Weights of a small mixture-of-experts language model, trained from scratch on English Wikipedia.
Size: 11 layers, width 256, vocabulary 13954, 36.5M parameters.
Experts: 24 experts in each of 11 layers, 2 picks a token, a softmax router.
Below are experts of layer 3 (counted from 0) of a mixture-of-experts language model. Rows are named router (the router's row for the expert), gate (a neuron's input weights, with its number), up (a neuron's input weights, with its number) and show model dimensions 0-255. Each number is 500 + 25 x the weight over its row's rms, rounded and kept within 0 to 999. Numbers have three digits each.
Before each expert's rows: a language model's description of what the expert responds to; "mostly gets" lists some tokens that are sent to it at least half of the time. This comes from a sample of Wikipedia text that the model never trained on.

# expert 15
What it handles: First piece of a longer word starting with a consonant cluster, such as Ch, Par, dis, dec(iding), sp(licing), Rep(eat).
mostly gets: " h", " Bar", " Par", " ch", " Ch", " \"S"
router:515526502507508448532472510471478504477525537512527529485514513537452514483526539464481478470497490513500516493536496520507473531505515505512457480485542538500469501435495520523501502504478475545492491508453481471451472509527490473479484531488464449527496518516515495502527496468473468470533491524523467467495471506524480518525500522528545502484541519446511480468518502502527476447476538438503506508525528508457515528521496521473476516538510463508528495480551445527447486506544479518501481493512491432497473513500481503540518529489503518519479493500508487506543504518492493505511495499552456475474483519519495442482515499512479484510500510489486538472511520499468493488443515517508520504532513467533482489522491470522510465499517545487495501488519472495502531501507446
gate1:483494522464547503455478540454512468503534569464475509555515472466511501500470475476528454522495505490489514499499478491479505487529512499478511518468503516492520530461487525503502522491500491457492512463497458492463473527508451525513529479482491492501543486492526495526516465512478475498519538491498435495507488507496491495479537486539513491516515492495523509503509478510449476474530533427519481508524535511514511474510497530494498539520502454446480549511545521540508518494498475508527559468471509509475525572517506488494499489503473504497506501470509505488502519457490488497481528507482527491513540508477503484517468484485479506483472529535534521479491466500499499493517541515543517516517488432449495468491540489553525524515499510478489524540483520488467493502453482
up1:497443543513485514466535476539531512514550510500496499488482526505518471538518477486470491503504488503514526502517519519506480503500468532523488538474532519530452518480513488489513472494471439503488489547560561518474497474503515541534498552482510528516506489502485457477448517488509492484469444452522494496505522470535514504513515512446490500471514510506486492488524492465517501514496497493525515511501458498481465442528427478483513491512483512511493530533507503486503455499534504490435521533515514499489504493472517509494476453480517467525465498500534518489504502528541526468491468523498491505464498482459477489487541501507504482489472499496468445518513487534543516480473517525468472464492522530502491515502501498555489548538531503499480489511505468519546467495521471
gate2:547491552488521518489500532501502521533540516506493543497495532555466486513504511514514505493521506471470525441495516519488464564504525517484507432492488508465540511522557499505524517526516482515458479455452489512516510512488503490515548471480501534513508461442535436447484489499535453478521522582492463493526466503490461518502501518512521491540543482499519497502537491490507534507519549488513483508485486528499506508487485498473484467512510490523473463490475486495508478460527495517486501484536471526541499523488496498514475509486494520467491512484457498469507509515500532507500522512490507490495523507451491516480528542515511521505488551514475500513462543508461490524498467532481511490488478560494455490533498495505483514503527457490466507477547524498479484513496494
up2:507484494542489485488498492509488489523491466499513463540516489508442487470526533479469477512530558520459487546501505506492506500494475493506439529503538489472451500527523515471513535476463516495459473465459528507508457522560497503481472467479494469497489486531486514514485490489524521502463512507511479467487515484524499504536527491473498486505488489489444513533505464500502503468497526546527514493493463493516507479509522555462531537500510440498480497464515515532524479544495474527497466491491536516474516446477516507464510492519516458502512477494546522531473516493470508528514478499470538499479516516534519540487510490497486507528518515547495514499502501486484498494487566466477565509509545561509508515449499502514535521514509531541484480556502489502520531501486490
gate3:526494454534497521517489534511497467484505538494491536469449474507486573500548500496509483457528532522520516487494465524555490517479475499489493518504511502440487502531510571523520528563517519487494538506509482502543478521507447510517490527493424527473485547493494488480530485518506492543531492447489494507505486474528506498484524550527482448465482484524516472480462446472508512516467486523490529487483496497500487508476540478490496484516493521518502512526471467504504498472468480507509507518524535503515560490494478479469484490495497521507451539526512534491505515487505503492531488557510528476558481502534486510504486513494485516510465514533462484481469492473494531473498526524532521540503516486468503500527510520483515470457503536491503498503516504507517478506517549
up3:476525484460471508498543518460499545529520475498542485516506508516505487534442525524494453527505510496458471483509512558498474482476540481489520465502471532560495539487530466511467461490491499501504493515525537466489495455477540510484509448513531492505494510453512460521499533464492499465508478497478482500503465501526470472488464481478529551493461458539466507510478518543508498514460516490474504491505472508486552559466496483480486538500492452481453527493472529498476503538536503521505536456515480498516497519506539519506531505517512475552488466518479476522483465525483489504505502478526458518466450520501518488502495484470503490507493483481527535520502500479536499501499548503486506449492516503521521496473505536493521515482524509521506484469480543467462514480502481
gate4:489517534481510504527489499479496472530473507489503488523522508519468512535466491454510482513442536511503495498482529473553449498479424509502527528490506475536525488577542491521512572515487512523546493509466512498507489494481505508470476517520519473512468490516530494481504493515501512488519481524495500488519528482474515486546474449482437520511515464489486482465475489509494491513469502539514450488522510487537524490483500512508484490537544464511521517502522492503473490528521483504522503480494486512522483513511481504504501527475491473493504483501515512519535515478499542537507567479530509423532501506476459483496513465498467448521484510522522433473494473490543514511477495493509493551540470478468498479518533548512505511503481515475524503520516473477537464535515507
up4:503537519514478491504513469507523564492471513502503514503526491463487459519523498451525478497528466494490480448509478482476496468545509477492555502498499478525526528496501495485480530510538481493509532509539474467507530524492464480530483520489545487509491499518551506523499465465542540523507510517479530493482503503500487529509474523474500553459500481433517491448479502449542531484453490474540486505472514454504486488530514494462471512490501496530512490503474479517515481524503476533511482500533491470507454548485504517482490538540483483442539508520508497465492520459503502513459508495527494489561544515495502444505476510506491489529507508466491490514477474536506507452537496524530473503480504510524495488502519505535495484478497532502539460504462497513562508480517458
gate5:481517497483517499476535471523487492481520495499537469475458525500479523464493494487489511475527515535509535541528504473505485513542517522483463480481468555486479485497508507489525516469464512522511505516493482514455522514442521479483474521487531521492502535482487516511498548505461510522533513495540491525488503477532480494534502494495519518499503532500463535480450498542512507469535486510462537503478522506499473510499486489478535516525454541528497542509506490521440506508454476491530491519495502487484473489491485484473517525478476545482539475518472532532521499537500427494491444490497505505506485480496537526486473494503502493486501556486507475491506502502490466489423521517497469536558487558476427494545477507479500510518447528507506506472529504505476526538516529
up5:530526463488524506488500536463530490515466451532524527502528503480516524494543513490446463569510507519496484504512518500484501492496498483495490527492500519523518512523537514469510519489501495511505486516462519501499476513490484496498486493512473515515480503518495466490474464482525497483488512531526518463496521457506492508476494508502496479500498449510536450482456529485520516502464508520475472517498489545509524482454508562480474512466515498463525464517516518489506527485499484425498503480484470487535501475512534560551461527476474544500493519513485445470487500504431485484526485539528539519479531525496509490478513504437481536486503452515520467496503519449471492469474490509487514498505482493491523453451499532508520507451518532481469542519474500497525464452531493
gate6:517500476487494515551494478505518476475537501533538542545545483519486535510498519496463504540490542511519548484509531527481490486464491508499509487471503491501510519490544479482484575518518472513523520525519510528542523527517511549532516511560484485526529491479568502489472508509466479476495531499493508522522523533471545514514503492477485477513448516528500495523488518508508533488488523504521462462503497507500503539483528518490495471531507479470511534519491455526505486486548553486495531531488519530490493466521462528515502473534484526463464537475485469497466498474481464534517458490512513506492489457480517538549512481450482452505489506506506492460512495484477532505491506535522525527513504529525513511492553469522489537504442504516482519479479500521527503522531527
up6:458509482487494495500446444525500493495477505509531497497458471515469569495469504517517520469467531467441522505507526514483512500531513485496514483466498513463518472490483483449508496511475526489463536493503499528434514445509450517505486537514521515469523453506491503502518536529519541444501501533496477464507491491535487442565495488502504470520474510509536479482496506509493456481481484495526496510501515509503488504539440476471486529467481516483463490510473486490490490529519495495491470485472490548519536512468503510482514516515517500508479504487513536522491502500517476506556478475541473515492541510531514491527552486492520503481482467527491465458496490501456495471451506474459542543498513470522482496461512509503493460459468518494499527543481488496484517476518519
gate7:485481501526511479557517516494499502483524533476518522510528510516516527501513551477519482515516525483518519497485517511554517469501502487465490511510486495539553498541506465503494495527505509503453548497514478486467471496541497482445520532510511488472489527492487481434457498504511452489471504492561472488562525543535473511477496479492544449504517484452494457466470492544469496526526562465486511494541509494494512520469447506500513512491472491442496502501527535476495504507490503532482472476499514530459501519497456530471505539497496526513446503513517514470502462500521509474509458517536484505491496501521471473501495521489507498514528520478495503469528512542522507497508466491552537492476499521548496508507493559528508486543515541493489496493485476460497481477499513
up7:491508499514502506496494512519477527573491460500446459481464511530512533525495478510477541510497479503545522483477455479483505480473537522490499498491534469487497509484463532470478506499511513498546457520458478518518526472484489483502516496486488488421488499517496510507529528484471520525535477494467507470472484473483496482501457475512482549480454464484501532538499531492531546468478501532528498460454501513499492519505498538466509518461504491526523512517481462522466490517525494472532503543534513471519450486509429505540493478507524504453491480514479489534531498465471490489460497496475528482547524499486515491511527486496446507480463507516499512471485489479492481533476532504427510501513534496542501496482487467475519505505522497544493551467488479494505507515493526
gate8:513451465526526500474481467498464522480548496495441533522456511515528498520537498474515513445468515470470511506529525517486458550519482493527494500520506529506498525505477473512484495473463512530513497567458522512482511518473526559506529532537502481490561493537516547557495482478503458488470494465552488524508490500499497531495489494502544468541521535507510501451491504503514522530467476505490494470494506514484469510547495513509502493491499495445504503527518470535484466512534516469505477472510470549493512563516516498492518530476488542481455479500475472502477522480455498490460543452488484518479508497496490508535512522483500495507516499505525464505482527525501490527531527508505490498535486522510540488497523509502541507467500523488528536520511507491464515546491471
up8:510479468481506541496516487519508527467460471535542485532518524506469492512505496546486480502564461546476527477526471495505495522546520506518494490503499476488535505507522505476490465527542527451455512509520492493496487458515480458489499513493534533501457502536517516498506502479474509510487529473513467541500471457507481472485486470463474536465515533503515484535503530497519484470503523496451513502521521484484496502482507500489503521484503464482512519515539486468523515489499506482496507555527472530560507482530462435512518503491517505520523478554528546492506478508523489536518479484506525521465463507495481547484438494508507490505486503504451509467519495513512530507502521508506504527501526463527498512457516444441469487511466466481509545453508477526539533514487534
gate9:511526472516546487504531491495509477482492475534478498506471514540515538560528487508542499507505508491513493506443491539503491472494495477483499475480508501498523490547499534505519527520538444486479465505480495506529537469541499497508476508528535475523507501521517500544535505549491515477476473509495502511478481496500494518453505503517446441499552460484556445499489541518497495456477496540478512485502529496523518513490483474473507520511490494515498488524483522503502507551495473496490474508469467491509499499488488504538492537519519489519482487502498487510496504538498459476465502459508535512495541495507499487480498510530555521448508537521512494463491533500505498444473558481559488512478536469509463514553499534484516564494509462461476449518477511511499473512525460
up9:540488519480494497504517507465490538478519519520505477448489526470496544542496501477476464501501506509477509481499528523490512467525518503530534510480509520504488508508509501520493461516486455497521485505487488568478486515503533447504520485482500502518550474475438476504509499485548521462501487499509486511489510473530549481490551494477501514438530465469477508507492481511489533464531474508486513464482538472523535490507487523511485459502458521498496505474533491506508467490462519535474496496473479454466459504482510490496516466490563480549488492494473470493487476464483502477468528490442472528508515473512457502477524497480508481514489492539493483494474541506495508523507501559542545520480479553498501480466534472478469537491536494512527485511511513476489501528420477
gate10:503489543480505492517472491503481504507506515550508518503497478469514456491518503544523511502487472483490514526540489549515481495524501497542495508497475532471563508500509496452551474468475509563467488527538505523498517498498507478467533543494462503495485538482527498502507486473434501465555507514510507508521474481509537547468501513521489489430526477514488512502524485522446543512481464507534523552511532476494476474498452466473548474490497523491534454517526558496504485532497481452539521521524465537502464489527501522496461493519489448498504471488460512508521515507503491499502535479554483511486455498496485503510532546479507469510471531507498437470496495512488531518472497501470477504534486456498486517510486489513530499502503509499501524485503506519498485492464514
up10:460567474541486469476497491512503504488501489454531512495493495503499451524445443523546469482496502546537523529482497485500479465491495516466498530474505458475532485496517481466500481486521481454503482509539524537476538479503496519520483481508534520509525504524468528474528484487529465527519453514508545457487531498505531512559462502523459487499452495508482547488472467520485509505508545484462500525504450517514484496524506480532549482495501490526490473457526547506523504493444485517475486521504508512507525482511475516554513528477498519462484496457516477499527473494500470511468472473499510519473522507474522528489508489521480530483499467493503468507500470556531508472521535466529507509483550510491484471481519522483499451497483504509496491492517498514519500563497520
gate11:468468498500470488512523505468472459494530491491504493446483487510428469508466557508476518524487518534542504472536531522494497512478474465563448529497525524487556473487537506472519509461491569525514534523470501499478516510546498502479510500504508473471487492476484509479518476542502509497518488527504508515512528493541468498500507477459520526522522494531514474491456516485526527447525501521500466497529537462431493495508507465487559494530520490496458520511511500481492460528522513485483489487522523505507529528485517470527463541549487540564474495467471490496469486515518494457474533506545459480519507472527534486502491499536501515501483502519529499483506503511484497496493514504484527488506517512485504481522478493545500479527479504545469501480520518542517504514524481
up11:507485498526468466475450500520453475443501462457485516471478458521511487509545492502477473483487494481477530484490490478520493488504490439495478515497481485505514513454498494493539502454509537503557528487531506482503489518490510495503502463459506520512486456519510466445525532492545473519481477508510463481491494484473519485507494496495502480484532496515522448495486493467498536492491547526504490508524507460486509493550518492479525529516533531533473536495516522523509509512516495512528521523506546495476440473501468517531507519529525500535480536469480532501511501512541497489472491463521459507517479478524548456470514471497516507535493498512472525492518492546511452507494500501522523440480513505478456490461512520519535469511478473525518455484457464499487510536454447
gate12:492484526555454497504521479489476448493480501527499558552510520550484500491467516509507519462512507536519486533582504502510477514464499504472507478527526467500492494536507508486533511516489479475491488548485506514558509509504504528525514535535494486513506464474503490525510480506499458484510555510496478506516532492463446457494526496489466500510495482512529495497485517478513520459470497491424490520531469521531498493493532503486506502490508480532463498540451542479498501497457482499488518495504498508486431514519511511497497512478458472465496489534503518508468514514505499511499457485487486491525518504544505495508465452516548546515476535493520485500474517537499469524454523466563463494493543505515540525488487488532481495523528491488504520514487445485464476505495528
up12:533534490493532454518491508506462479501492504473498537524483548505515511507443481516496497447525479522487509515529570559507513504471482511507480543518499501548533495493519475497536473501484464427497506563510516496489485464493509526484510506498491506500503482531533531534478479505464498461517467476549458502491505470514499481513479538519500499458514485503510487497472497476472495485517501544519461503506541476500512509490510495475501520490509494487486498494482498505466481498508504489507563472508512483533460491522472486508504474507501486530545500503512495496498481515525500445515516479533439524526517499475494518446516504533439499515477497514522484505499432502478471535524505461482487492492486527527505491507511447488422501510532527501531511491448511478461525501532559
gate13:505513484538450496525512537532459509501484490509465528491494516489509520471537463533499484480509454510556498485513484533473526515502484484479512490512511537473490509483513469503502510480498479538542491529482509521500521529492524515477462462489528475522482511518485516507492497513452464501493510511471502506505519548484475508519505501543498461478515484486486457491522493465522459484510518481525478510502520495544533481469528516484471441493503497518528510505506508504508501528543487536457503457523503478519493505490446501509540503495453509520501481527498534459533483468507511540519418495537472484466478495440544471560488471449467466507494500480498486455494495469482502560511501529474502466498506526477519447503514492558513513490544468501482505499542488540490513469506471
up13:494508501500542524492505467461487454486492529479540483535518491474478549508451492511503519519532536502492535465503507480490523500498535507502501508487497479482511470544539511502498476534451495517488477524552502472509499491532515488475521492493438564525473518518531465486510492539487494492519495456513502565500466465503520490495485477486499527496446509524513516492502526495540494508520521492444500492535536491505521545544474470535531515502497455500457434498488458490468497504456525504505448519489498514492528463474535524490503511499508509492498498539505470516461516498445473468480520542506510469498518525519542514509532495544492525507516478527507514504509515497481451520518463496488483581511485498504489508507503493548500512479484458501471503528482489513514466508504553
gate14:503484447480490470480504506508466547471492514507502475500487489539522487476517514509510476503462494469516503520506524488502539513503488493520481485493514538498496483523522550506492519454488510508512532534485497541492530492538538497493520549568524499517511492492466487505496510446440544536496456489486524531483535498508520511554503444504514476500488460522472461469472545488475437521448513490539478496481504507534576517489442508483468480514519527470521509526507491510547503486461494489546504439512525508541466502507500501499511509528495492491459508545482457464502527518507493473489522503506486488544498490549502458504505508476554477476489461470488532484476478507509495533518509491482487484502513502461490552501524467500489490532494501524534499492515527508528505513478502
up14:475471489493471540523524480486575469510535501517487501486455559476510529477491476483551512471478495509471528489507530514506490434471512509491478528493533478515481501478524464489450543509510500519509526501465533506576549539504512465527520461482509487508497517474501466509459495549539494482534522487501509512492461494462484508487516517497465504530506500521492478493516468514482487525531485506518508480534511498517485495523496498492519509458480525531483482475433524474477492495509520524505527485540488535499549528507512468529514514522481510515481547507470506512484451480459448507506516493504518524469491497491500522509477487491474484536476538551517488475521478517512494512522516497458481510502530514548490494535517486472532530452453468472511474498436516490488509471482496
gate15:497457512515520496512520493448494470463546501530512479507493498529466526496487503508496468475498468510489472485475504514514443531497517459503522499505500501532510523569508504454531518514506481456514517520499534502460501527462467472494476461487482481511499509553549514511563498475515512564476492492463524505492478479564435533493515544488477519527494553464498539557539481505500493531526538487483475472497496536523476492450504490443528533522514494481516456500511482519497494525466525511540506463486491542553501524493454494539488504464499476506502492493505490486529531530482466498537463484471497515489507493481507498525515508498528516499510511530493511510485550505542484487487482481480499525510479521489482510527475503511483490526495493524476515483542510523490523480454473
up15:505502499519506522517492482555514512527487446477467509493500488470457516468508478519469530515515538509502537504516486525490531482465528502499484501512570503479477566506501524461535513497500515495482503472546505506534518426482521496516474486507490483508485492457500468503485514486518524493499523557476519551514507472499514516509505500490475468558506487507442495513507493505565476502530536519491508523534486461574517512490512493490516447491524491430522475502481491473476523486475478466458487483496494487474450511515501475504515529460495550525499487497451478565485499501492513521462505492493497446501520513529488503521458494505531516505479472483540487441533519507465505495532529484504514486459481532519511530492493511487500518492501497474460500498499479483479480519522468
gate16:499486489556520511513484514495456499506477494492511507547544516497478502423467576476495487516506502528522498540529510448467454504438508471510505507550503492509459445504486500506519493521493478521490514486518532495453484502496543486447502496480483488519498531490491474472509484541527543501479513470496519466480515503513502500553522476489515497521511486494500528469502510533483491486502488489520502492483507477520493518512521486498483500494476541499520494462480498526508504492532494478538522481526475523543494524471452492551497496469507466547441511531500527504517481467531483479472488508551517520490512501484552504493516499539520513492502527482521521532498574513572522528544478487518508523548473490560495482515494520471521486472506510501476498526529494467474488521481477
up16:501475527539498488478492559493515493456507517515501496507498509475481503480505526502517523528523467527466459548483487485471504515498521505513541521563487531540457484475480529494480494475461519486540506474494550495514476453487514488484431514494516524482494537493505478511503480553452483486467474477539483490480489522486478509534489497473514465533494477481537561464510485441454462460510507470516529472512474498476508514510457468489482461512479496470522523484495552455547494496547512482513541504476484511502451529506469506518532485463514491492481478495491531483521494464487457451473540480499502487511495507493517519480535484487524484540517543529510536516491509540506517507534507472522526498506537485536480468504528537520516465507513465478517497511517486495497502516490481
gate17:513496542458504509485494523573510539524497501481503498491465492529494494488504497536495520471507490473506471490510476499497457494542481515484506498521509541465465530451489503462482485476525508492498528493446449505459546511542478505518501518472501492500512522525509511512511491505505483506510490536519523510569505502519536462494479504507493495416518482496487468499519498453494524527534508495528477459500508505497524482516507522475497494461480491509526467490590534443503514502481542510492500448501503505471465501493462531506483479468476491534480512504515476491453506531510521471510521499536476510534482525474523470528505504547471521470501530490524457549525524494550463512511503501507476528522485531475492472462488525443483502512498500510492474476494475516559469522513486
up17:476506488513480551521506460504451515542537529514494470518456487510488508491489526488490488499476495530448496534475545510491554506496519490546491506480493474447510501522546492453516510511504514467542513530475502502499500497464468473468473518520531475531487540501507478501524424447478482469513566510527544486501503488489508475484518524483487518534498467504492540496486532471473518463511513522499489514495520508499516532512484490520470489534498522562513490513460491500479497510477498512496508518476493518518501467485545518517489524488525552487488486501488552555476480471507479514544506537504551477452499484528479497532526518477505564525530482486486508467491507506523523472465493453476485519495464489509460510523517468474513519500496478493468529480480502485489558501486535
gate18:513480491513529497496486512476474441486532541474462522486484468500484524496479540506509509458498481493481516477465536533507517481510527481511501494557537504490473500531498488464492573502489478527487513475486489491488454481536515482553499470484483516461569457512475497502509530483521497533502534521477479493508512534482510477506460468522467503506484481484515514515432505482494451518482522500537518549480489466456498539543518485531495493512468535516469496523577479531484526507515504490536480496484475487508484486533514494502501493542464481514504494546477512502481477515520539505494483521491516465453519506553487477491491528493521498539498536496513484516555517448481502511520503494496516538506471484483517539511522512519493527510499526489497489510502512498512469453505418
up18:515513447521479536524498556507513494450475509482494497469511491520503527464546529486472506473466518486476477475523492494522551508473507477429517526522500514457465471501496514510511481479492516495498537524533481501480505488536473538514523530477509502476531520499466504535499559489519472533481548511547460530525491515504512488495431544511467493487495524479515523518496526487523483531528478462483494498519529503469460501523530501472500475520537526501450489528517492507501527505500499508510483554470540508505505533470517535519497533495506502504505545497490515545509539499507495483488512480501514505491545512494470468530479494500512507491509511542494454529533480466503465558478490469529473481490468525548500532501527507499493525449495580467514517501483524507486502481461487
gate19:485470492481543508512502507517444515447571499459513458498504484487527505486512502535524509473513476478479477460499490474526538480530488514520493504460499526526466473499484519488575505501525500513508493497479553476482497513526530480459546477508505496492504565498510494492478524502508507499494524500514491480491477529499461475525497504511501485551519518505546486491508479564476479492475515464499511552496495518468495510525529447513477505520525526465544524513478472513488479462490478525470489487489489507460509467517509546470515513539454480459513526480532429512495478496513462564512503481535485485537483509503468521531510511530495506494484521491503482473469501514483458496515530531521539495457492542539541512519515464513451492484511496471496478498488509509520499465460499
up19:527504535531520514522565452494502480550519513495497497415496508493445463504527472518483501506505527460468483464521540451486514482540497491499458485477450489500496528483466515515490513503513478505506490517518523510507549510485539506511512487498507462494496536474478518482466486458495523483494484465477491533506517508518493477505516481534529517473485476496511512504489469538519494487520532475519535529474520502440532516516496525480512497542456518517538532513511465515453533526501476493495488508509549525494493504478460465534496503450524488498484484479538428496527470511514500502565523497501537519459475468479517544483524488466470505515477475524496475506539522492475505555464506463461509519542513496479535490491495502474509517482514497503506479479529510524466504473523503
gate20:500510472456514505563502500487489524498483503504528482512497491543493461502483525448463497522500496534490545549527517472507480487498492434492484488534530528488477487527486508542508534484508469490528524494450504488481483489484455464550466527537504491463494499510492512444510523464481498528537489532519512548502508462521463534521467445550490530486535540453497509505519485483545498548507488525493511487513509539531469512511491483506524451527461487493493510502518504471480475513512542512480518462505509476512533472473495521519508461498456487459494489497465528513513473476487509517488480543495502505517467491532496485474514505454455484497492528509526513522521537535497519507450488521508487485490471484534519514509530488506495443491534460502458454513471503478499530485504469
up20:498511484480528489523446504521538549427496502487524486503560514497529475517489522476447526537475473470483475498531498505503507460509497504527529537532529515469481461500485515510497473514498496506533493509461521505531479480524450522498480510468461532501507481476495526487536483485481454543543489463462488520500494530517487483537490455542496521499555494481473554503526505487538502519495485513495497482492488542540475507492477492478500510524463522501476515518504518522536493493509532470501508506526523460530546477472477482547485532517475450498518503482476454507558501501511481521512490520459536543465508487488495537495461521471491472532498509515487534503489534523502477523466476491509497455527470510516514512494490534511513483489496493508443430517509474483518492525520504
gate21:493488529449519458508524438482524485503489549546488452529466493488499514483515505548498436497528494555499500466533503484524504515490500501473543560521484511492467486525502513501497484510525509526514459442471467551480522481505487496526531435506483474492475510526515520549459491482496460486493517497494508504511508525505489521516500463534515507553501444467506501499507486527506472457495529520503526515491485519524532529495541499502509503504509482504531482489491470507476462501498498493481471475477471509505482466468501477494483489506525479544519516522526515483540489479464476462507517503483498512529465423497475486495523500450532514472521546535482508552502517527521491531503520504517530457511485534503518508499481536516499440489463514495500504494530523491526508493513445
up21:480497488485522474507535465497517486488533544543485494523474532479522500510486479514543445494503487508468478510525453475505508504532522481462541491513431499490500505502510558508545504495515468545488549492455478510526451478514482491461544490484500483485545495554484511542468508511472508506534486511494468496473491487458491526489485513529538497486501487465510533445528501514489475477485518541505493516485509458471502519501490534459532570544522525517504467524516469498511526535469529485471531479490494484496477507457481474525518493505502507571486484480513512491485480486485507493506520527506448525500491476525479513503501486493519517504530486493483510535517470527486506513528517522525530475482487542509524462512487505501492492509464496464515515447548464430510477479509480
gate22:511518520511467503511490538482467516517511520498504454467543486482525525517495524495502554475451521473511462501534539491547551513472522499480509493513508522551514508526532491510525467508501446514527550497472492496530498471496468535544492513491544499533480487554512531483516501535532474485508490504487443477500508469510497506513558446531479517524504442489527492491499515453504521493475546547525485470492541466531472478508478501438532521494490479516505470476518497477519501529499475489496497515511470484509452499511513523532509477492494521465525490503488502498478492534482522506502511473471468480523455513481523491520486494525486473498539509449494456526508460511491518495550493521521531522498510477488518534500509499503570472503456492497512532503444532537491499495509512
up22:449505448501516510497426459492515482491535474541518538518484526517497468499548523499519519524476466517493494488512439493476463513519496425496492509470520523495519497472492473493486513495508519460464502488486498527485488519507544500469524474471544463479528526496503440476499514465533482536531499488501516525517551476488535484467490534448471504531496504492476491527497489568453539469486502454521502478458462521522543511509501510539457511514517488495486505480469521465459467496523493492530482499462545439501520475490492474477511518514494510512515500496475509527487486505489502469457556498507531524543541471513492535468486489456500521532495507505506476497471473513505512513532477480516498517477503495505505486537518488508475545480502489464509472493512507505493470477504510
gate23:474521484473500482514488486475478474499533475499485478451525461499507516515519485515502444493541502477499436474470487494511512456492477496491513532485491504496532496528513499549491510506525472523478495492491481506531519504519466503463539472451475482509538477447476517510508495513489504524520540471536514472503532507486484476502472516500520520496476522475514440514535493476503490536536516488512524508452558510445549487515466468488467562488538515474495500476541518499533508453498451484546523498483493480486462490542457475503514543505510512526503541468533538499459497471497479524503543497557511489495494471531489519496519500492505464481501514501476499534513564531462509506494476541492493565508491485509488508506487474535496505518485495490532472528499508521510486501496444
up23:504514497466502527493523551486504527485496510536493482533474490484550483498490511489519519499483529502519489437476493467508490484514495512489477519523509507495486533517518487503516440468578502472437517484482469523517505527505507512470517489434514528475534512508497499526510543535456515500512493521506498499536530497482473516535502545488540521539511466544537493484473464493540442484505498485492491515505487485547459510489521474512527529490520481492482501503500513544516489495516499516497504518461494537489502509471474511495484477563495490509487422505485522520486498490538510518511511463498486472483526522492506522484499511468572515497520448520514521526523519466523494487518499506514472510462521529486553508471491514527517429462529438508476513488499453494531481529513502
gate24:493510501485499540518481485483491491509479470499527475478495498460523458534498522495543509518455540516476458491518455528493497460538473479504495509453537494482488459523523514506517539509539472536453524480503502497500503469502513471555498528469459479504518493542488493535508476526511487477533505487517453531511483522500429497499426493523489518447441484511504472445483494496481531459498497528527468477535524493507504507525490503523457514551523488544514491511547497542509526491530482498501475494540509505508515495506483540523522474466531551514471493503470501532501496545512484481475503458502494484520491505510454492517496513504526497513538527472491485476462466490526513510485522475514504454468519500541512455527498478518501458507488522508520504505542488503486524453487475
up24:490504553504526471467496493522500475530509514501514513509510527482506477464502476484507520476482487481507505517508528518583498494504528472526512494540493549470481513540509518484512487457518522496470495482454481472489482540488502481486462485526528508505483508470500491488443510495529478490481530504428530535510494497520513477534525536474505555470481517502542497502490498477486499503541475523434505503529518536450496471487503513501494500506482462501472522483538516512537512463482502477520531474496516487526500446455478534477541497490507442525453495505489463508484505522504475504449491497485512507537489457507531559529491509469506538508470499490492486492535495526511500509520493507484455491463520539568490521449521502532507453517520534536478481476531519533487512490517500
gate25:540502478513522470516502504501465537511537499516504480494473494494490498493524423470510450529483508519515520512501517461508505538488485531500458492514548519552495511476467526461460484521511502526484509506497481477467507526508514502523488525500484495492507475478481476526512524536522519518507533511449511477505506499533474506478482507510440518471494522498521513499527520453530488478505495457472515507530439542535502502515538491466477468503482502524506500520557483547498491564482492505471529484518441472492446455492526457489482508491480500524476509507503486549514526536495501506524481484535506491535474548537528501514513472471473470499486489530487480547472476556484516465497490489557493519478490489513511500556495461500493491511486536562506480497506462489514535513498518
up25:479436522482529531515490509443494506521540453465485526516474502502501487524513496474486500498460496459455522535482525524468496487479496523492542461489467486445534507482502498521495490510481535491507496484505498495528519540482531479504521507499522467506532507504515528476453490472495512475523468482525515554508497495493491486491538493483474501526483482500484505453469479509499486512476532473465465492461542498479526499485497521510576474509512475514519461513531525479507495463507529487522423553462503478515474492531491489505557453507540523528516497512526542503507489532473490501502482496516537521525485511523534498525486489516495561472525482483522519439525502482488456502485503513509510517520511488524489552457473541526474525491531502462477535485511528458513486492529497
gate26:524519515498511514542460488537510524495502476515520501547508484547484483511445507517475495500539519530510467478512509506504486524509515552499495491515506468484473508495484506484511482529502509524510521475476505487479503544513454512470545482483470530486497444488464503566507490470520506523481479545524550522575483518507460510500532492491495539499536506509496513530483516486465485493540511508517472506530508505455531522497477485484442488529471508466496484443521440527521506471447520500474506547481499516474475496507495549527493473507483489492503488522499512505527479513441529494519471520478529483512504486427542532517511527519479497513461497444504486530476512509524487475463476510489513488445506477475475471485505525486546471497496483502517479538495490525545483484487507
up26:511489503489454502454482508467475512505491458502491544558479472470520463514495473507492514518483488455489522485506470518480530501488454488491476431550516539526559498451549488517512537536475543492481506487467489496510514488488504514528459509516536468523474468491503501528536493510468542517515490504518489497509510491510489487503557511511462481477465513478478470501475528497524497484500489542462480494502474484502503557472517526513517503479536507521520530512510519501484508496472517527494515519549482498542493495455474501467495514461504512478482464483523455488488489467496479489485528553467508500529496433514497468535523489498533489446518546503508472501451475462476506515516536495449513498511517495470521515517490472498507528521545486498542487464492470443479486501497488
gate27:500517521478489482541517495534567487483548496498462442519498494482491514515492514511459550551485467476471485478528561519475528497489503489484475548482524520509512475485539520490495492456475524480510489478488458531457484496498501495492556526513490491527480482491504505503452483520539490484530509482461529493520523490505513534536536541556476491499448485483498495506544486502504498528531490483456523463471509492511499492516531486518488503504506473486490500469533479526533448504473514443519453472512514489471528492501527508481518513470491464480509496490492546528530509521527495536467492534503494476494483491502490478434467488473507488517494511489492553477471525512462526506527503492505490497447541453517513480526508531478500512509476529482522521465531445496505486509506549
up27:540520501478506486538470510536524457480488476502525530516481496479523472485523464463578491496538500521472510509522525481472495515536443498489488555489535458491494504483514544497524497499460487447533545503539508507520475505484470497503508467474480476484465505508512498492500531500460465492544498478463474533566471527551496479520497494481490490492487463477505505494462510487446559487501499483501509496479510527474541527499493502506510511464517480518516478472479559514479514463522472530412470508534470490495486532500487482508506544503475525485478477492509508508506496475503526513491484481467505450527507506535517496496495509517539515478504468498530501540471498548494491520469507519499540515489463512503495539500524504500503510510527524550502465526484543545511510500481519